Weights of a small mixture-of-experts language model, trained from scratch on English Wikipedia.
Size: 8 layers, width 256, vocabulary 16384.
Experts: 64 experts in each of 4 layers, 2 picks a token, a softmax router.
Training: a variant of Adam for the experts, 643M tokens, 9813 steps.
Below are experts of layer 4 (counted from 0) of a mixture-of-experts language model. Rows are named router (the router's row for the expert), up (a neuron's input weights, with its number) and show model dimensions 0-255. Each number is 128 + 24 x the weight over its row's rms, rounded and kept within 0 to 255. Numbers have three digits each.
Before each expert's rows: "comes after" lists some tokens at least twice as common just before its tokens as in all text. This comes from a sample of Wikipedia text that the model never trained on. Tokens count by the router's weight.

# expert 35
comes after: " |\n", ")", "\"", "}", "\n", " RAF"
router:105163136113127131163126122148134125134195087134066103119100128131139102176154143093143095101117122124101140128199138122081126151118115124161097138102148126109130117095122122112074100159141079106127149102134089145122073150155108139088125103139143106132069126118179119116168109123144142129193123140133149136110143100100143149170136143136129162098127178126129152157112130135148099169174126126133161150164115160142143120165095120141107149147165127151097141139096112120131110124135117137103124126135106115144123206081153154099124122108158140091134116098152121137151151158134119114159124112136109133124169121102151139121151099120147064137159118124119096119132139110162139139164142106155131110119112160159127144139128124140142118158123117118109150138116102118068153133108106
up21:181132102132122090136124172131135102152123126082126117133177087127153174113077137131101125135163082133153154118126131151140129128157089160124127107144094166124126160110081162128153122137146127128150184128157117130123120131126109123159152179095148121159141101153099158129106125137103158134104168118117113120151128138113130121127134119118181107132091124135133136157180115105097160134114141129118131071125107164128111109107168107146121143072127143122146120129194117139145108137123080167121111179126117120116099126121138148120121137143137154094120138150131205090070093162132145131096095112121138128136103108122126095140118118136122126134120131096202135112108099140114142161128095152092156128158171121129140119111136139154132109131169122122131131107197149124127154121102096
up22:135116134089162109124104120120152138138106177128123154126113132169129117076141077113106127131113186151134149136089121144097116152083173095109162122124157134122127117126149128140151095112123140177149140133122173096120110125114109126122091137118123121133125169114121088135151117146120121109088105158139125146142117123118124114101153128095155140141136125138089123125170135143172106098161159098125090141118124077139156128153104120137117113148176149110125137116166146103065167105126107152085117110145126128092148130121159142130120108127134131140112138118129093135165104147100141139117114091110139101126107180148142122127132067139155115123100110110119117123178143109134112097080110108129136166127084074148168123095171148133162142110151138146139169073090118045152108147146127
up23:129090128103128151124130139049122101119138119157116082111116169151085101105146071149110166143106125194119098114143122131123128140126143104143143129138132080142147132111175127141119130139146120159158105111137100127115132106153147112132124110145125131129103102122130107165136126116117186137129123138130097150148139113150086137120135135126165152108135142148182127138192121107081149184179134145168100158116104126086157097118111155142116105120148140132120138134125137123137138091090146139104108122160133126139169124110137111127067143146118114146140184115126117139105147185125127140131159139116122121093081102124130153127106111128171132152133098134115113148127079114156088148142103133189169128143102107147122138099116094130138165077152131111142164110128090088145159149151092
up24:141140115144135109144126127112116136144099113128152094148127155119122111121096119170127128120172131135123116119096113144108118122118156107113116157132138138150099129147130116118149091096179134173151173115077092148141134105133130130136116113097156136080147129143100139097146122161123158127156154136123103141126141126118145107114084104113124127142135111118102121080108130118121147133128102142170122144126133123098069052153157116154135135113130089173152088155174152110158118132153136133128150132133101170140111128150157145123144160122120133072126112169138196064117138163116139192113108124088114181074127121169126088138086133123113115172094133149134126117106107107129174151161078163121136116074110143135117113130127142142130127123130123108129116120148190130124193114140130
up25:106080172100144081108113110154078117101138142138148106144114073140134105135101163133137127134128126101142127131127146136139151127117116170064142149138113147129114155138096113136109129123125134157124154062148105137097147150112170166137129176151108132133126101131133131141132152112149115116078148071106099136157140121131168046142103146111116126137122127128140120129149136109126144076148115102140142067133126132137166139154133165126135112139112121146136099155166117127131125148106094135098112129119114132070131110146060099133111113162117118085116144123111129085142100149163125148135084145120149125142128108159109115117137152141125159161118173138169102141110123105142142129098142150104106141073141107139171118165153080141111129095118138139067098138122105138130163100078140
up26:119124145175127170152102125121104146150115130097144142099156133141145145126138141123142170122115115143162152139120134149100101149084128150139123159183145169105142135132079117117104146066110135107108214113126110109111142150070157168115134140144127113137152123090091122094153075129129127113103126153151101116114114125139125104116146132115134122123182119150136135078135134146120135117095170116104141072115142082147106155142129136122152159136154163139137112138167146126109113151100125145099154152157157162102109120161135130168112090124123119097081113176114158132131090095133097167108091108167163140133147120151131117129100073137084107110145101090177147124128124103096139129087113142145119147141151089119103090119159136170114110140140144107156137125118117143117132141099139
up27:125122120078158123118162151115109138110167141129141129142159144108147117067153117169131128158095133107115115106140128124183162152123079112123164103158104157150078116134156140104137156105133139160110101139155133135141123104150099129191104083098163150113126126165104134119121145118110176141120106103114126144118041152126115144122105152120114123128138110102102088075133140168095111165120096107157145163112099120092134102139156123109134110121132127130128134157150128140142101124126112139130153190142131103140111101156143103135158135138098128110150145151102137104070149148160081124065134134110118111130109128143113133129145083138105132093110176141128123134097145156132141151121121150163165160159134148125126118129096132115144078114122147170117154146181142120139118082124093

# expert 3
comes after: "0", "3", "2", "1", "4", "5"
router:117143147140088114088133124169140169092206139094133154107159142093174161119149123171151126158112136110151131084127110111123142117126135116113073155112081098109130156118135116104091107111134126068117114145100125137099160130114113112152150129127119135130156154136117110136144146139091107084114130165131146144136153128140131104151132156084115147119100144193160111118177119151142152134105139118125098141082091153147143174126124095137100120121104126135134131116134129143145170106082120165147156162088144119140115155118135129140139097111093119124122139122171148146122114114139149091158189077148103133157107133134125096110141125095150154147145113140117107112105099129093071135174141139104095102163185129165126117112145115116113130115114134159123123103173106145133146104098105
up3:197133099111093150126175132133100112140103111128117158151149170097114132127127160120079140141107129116140133147119129082150120131114147136115114119144139114106135164102098160097134113143124150128138101163144127098159140109116140149148110135119141126125117138178138131143164087091146138154119125116146120126118103115167117121044147128094140063133083149128123163105131143120085170174111162109128172129108169147120119107102078193111159120146148142132066148149135106098135096111108140109106138131099121134137133129151107107113168098093116119084149118140136100133112142165112133154115106137113126105155145152134115171145103179147104168100089137151100133140109148102125126146113116141109092142157145134062113104117108126107111143124154174107116134166142148134133146148173114
up4:116071122102137100138154120107139168138144105126123126127118127160159139147100127094092134087131077152113192155114097150117119168109126096145100096124130150115109146150161083122111109097127173124140129102135092152109120100156128172146164170163092115152116130091101121127078139111123146105178137133118116134113147151148108137128110078106134157092135137119125185108153095163078149090171105137129125129137150100140117145141134138083089142115134126151131125161160132144121166160081099132104094132117148163102106135159130173161134100109104162104132097118155112115176143159123122167105146124152118103164139126094104132162076157108165142157124100129124111125131105122151110131139118116113085132152130156094130129134127111137118161146111115162174136130128137147121137084153119
up5:175130121130092128119117106153138108135117139120132133152099142114131113081089139123129138166113107123098183125123135098105163151083138143092130157132121163073102093131147147135120125132129137139158106131186117146136118141100126135169090162127120129065103158118125133109151120079156114089132106138142062118102143166112108111107145080142164135165104129066098150162106134132141139117144154143167136139122133131126103104139070144095149152135141154103150109108145134131077145135139122105111156128147090158115106155157135134118142152128083144130079090128116185160141141169157153153088118116092154115120096150080115172159118112122129127148153136135130142149150130117102151107071079119132125132097085139104128102151117157140140117130128142157143136143088150111129131133124110
up6:125127115136133135149170141123121130093090118125111094102105119095091166126090103130148076162123107162103105140156136091140107107118123157103133151134118184107111113140139104123134130100154134164104134123139116153135126144083165145146084152106142143101140108142095124127140136154143138129106128128099155119123101143151131091074146126097119102150148131121119135102147111140098058075105151129137083133134148125166091109133154123133120115123118131129142144098133130102113116101127060086123130165138155135151119136139133137136096112155138119102137122159119135153123117184120132156140123152116129135159164103101118135154107122129156134127066130076086142186144112120134174105098114179132150196158117095137149152176151110145176134107111129112137110132143191081118103142114114
up7:119120109157146113131126128126121114134139135159108150161165087107139135125155131133134132137126127097149118160143149118172150147109116104104148098154134150168091115159102096116150060135105145157117125165162172141087157143173123129123114159115133123126111133110156137124081127151136110120140147081118166120108108134110142096111099129124080104119126185120113155110134085155133125189121096067168170094101119104090111138138125141124134151110186149118138147106138166155155127130123086123070106145142090147071129128166091098128120146121128137101097144086099162165168161116151133125102114111122146126145121130161114137132156153154127181153096100172168126135115144134112119121117114128148124133113132127123109116141097117106136101079140154145136155134125055128112129108141120
up8:200142125130099120098146125155116053127131133119135091110094134125119073125103125150143115177150138093145159134132196135099113143133115149116096151136123131104094115151132160079132126137158131140128124107147105124123103108129122142139120109116130133112167130130124122084152125081092161123125090098123129095117125196087127148095174136138088090175113121091070117122093126125128159129171150128147085130124116140147069115103111161151143132159121156135131145092183167150130132120200113124100128127138123122129135109147122147112119122140124133114122117135100143139190158158124156128118110104074122125127139141089131135135131145117159102139100151162121145140154107152138114144084144141111132115143145134106118059156126139144135104114099147156114111155115173127134127147133145
up9:135120112136128143127104120098142122149113139121095127184175138116114149110137134133083104141100105113132173149134087133136131124164076144137138138134156123093101118155161152122150107166135151103165152121147131130124136143108153134135123128125154120154145148066143137130117116100137180122110102100176162107112098196115145143152148126130097048135083137126084116137134123162148111174127144115131157104134106106161119090127129122100184118161136147134135122115118130141075123151105139145152132129126123109107140133153111092118136133089090117132127098124113099137156116114153114141081115108118157124109089093088125159125104113110105165101097184170172084130119168145165125116100119122123146149127146147074133116103127141131104092120132146099178165125120165164141105158117115

# expert 43
comes after: "0", "5", "3", "6", "4", "1"
router:155113105087136150154134148140165122104131168130059121120126129162116151131129160113133126128154124094129106144168121129111096094178120152128101126130103142098125109123081106166121154159129056178087113099109130142120079133097120102138132112184154130133062131120133131112155147116113118128147161096119156137110135109076166145129154135086143183099124198121116125160171155096136105103171123140111118113158129135123145119125109108112129116124135069140088158118129111137112124125132143105125126132118153125120108185118170138111112164123150121153173131124133109123090130138149154122103139169155103109184097139107072134099165144124103103162154144141095132119114103148129159160138151124137127119126125145099125155137094115105140100121129117111110112122145108136113165150140164
up6:148110115135096158151163106088120122121143148138115052113132138133132147171148159159096153151138140110117157113090122124119121110106116116158115137124138123138093097167126116117105148131157155125129116152113118098118139133134113104124124148118134131100158128140129123174104110121105140159123129118125069098147054120164121152127148149112153133141153109149103130133075135138169098106135104119179157161124078105126128136122122110128173166108146100079110107117131177114138128130119095184130124123173130129125147080147059170147125141101151147126137128112104109092102172167148160151114131128133123077093151137153114108131103097127108123104160131129130119174141117071145145111089161162149110155134156101141155113119103129157104095128155131080110155125088091110126120130100147
up7:160151128133159133084138144113103134151148145128129096157100140111163137100125153111126156126135105112086176073116176138161115146152113110119125106131108137136155091160122138117145118130104127113107110143167136108170135128138106120178070143129147116119126125143100126141136170116118151109170079100136124142110121145141103144110137083101121113122131146155115111149116093153134140122151104117126167098137089139097105095113167166102095098068113148179115144127157109142161109168169068110143149155131083131168136144137141140117155107112137142126130132164130146103148137126122079117104115112141105085128118168129117135182124128086069154139150152125139140131082114115120130123123113176159146143139149189062148117133137106105122097152107131149085138107148141111125147152154124
up8:112141080170129108136160153086109142120161127128116134139101133124109142078108152094133120175151100131096178091126157119149103141114108093142114119138139183102138093102116119122135118137193125166137123151116132139144123154137121135149124144099106130101125104128074126114130145129147187133165092166111128140140091151122121147111128105112126144123182135114136069113113063124127105214141094116149106172099119118089125096157147130148092130080124135117121083105125127108159109129104122113157113158150102139124153134140139159125140152159139114117133178148160129129101129120072093116067151143123102109112105143174104146161120096161110105132124101112129141139090140176112126158123125123109128125151144145103125151149151124117139133106123137144127104103154128123102141087138089
up9:112105161149120149133164122140121096150165118135119133137132090095160150086107143138124130135101158169172169146141145152137104135091095128101148116097116169115127117105135127118073137146167128136172113146149119107105131124152129116200125096149122168121096143144115131117132128089155121141142125150146104134120062119134089136132139161139141137114157142168131139078105129135074136114164108072156164107104128099122156092149121131137114131145108118159123147092124109101077108135151109116122101154164147139106119135128145097103063144085098111075146169127125159125119132143095117133139132104124151087131109083119098114154166150101146131140093132086127160145159165102098132135092149137110113167098138151142116139132131117181140087084133132141130094124136115090118120118126107
up10:100135071127143133148121126128142159162136138095143102107158140068148134114104091163096109116133117167117144100137105110096157117102077136116153156119107137109156135158151163132129128127173150116122110176155107116114150093152159115104093117140133108112156120118131137115112126116105153146119081110092064106120096172172105121131108153126138113150120093125096103135119129115124109144069109164139123109120156089120125082118121151101145147108142130143153099148123113156160147167099154134133137082151115107165132121109131160128145140157114122137136076123107095099119096110111111182151122131104137176110186126169125108152130159119155160106103112094111123134124093143129145088125122110105165130171125143130125131129148108133100171114098108174109138177116191113140119137151139
up11:166099120122149094117132163089134120129169100133124061170132157098073139150128109119134101124127102162095093110138115122111114113138141125132137146157177163084119145111148107133144130124154144101102123086142130127147144131162147143100132109128127100117121142097128131129130145136167147063127093140110102124130126176144098100091134170084125130127102145117131107153157117127103118142156120162111122136091162133158137090126123114105135128157119156131126098149158084116123172130077138140131113176159129164105139122114118151107153136157103122133133135143161130092151132161123128199134134100091147138139173115120114120156067139119166201150132080119169148146131109104113134111156126079123136145110103125090119131129117136124130161066114100121102139118133154080093141114130132
up12:175178113158140105148104138136092129129144092123110081128143125097127109131139109101160126121168159130182153124144128126099172125139086135114130129145112146125109152109181143143177059112078126135165140090149099134144113091112123126149121115133114116173101160085125160135137139142120124105140123120090134130143146129142161142148132151121153097127130152102101157129177124097130161135176172128140155133139134145105157125146153107183144112102180172115117169130120121160162140165125086131122107144155112113113122145140138142134133153124114187119166116137140130168142091113118133120165135102092122093117118091140121106150121104207112108122154114129112114121076136113172114123143147119072084125124132110126145122106164124109092144133111148135167138149149132118110130164099125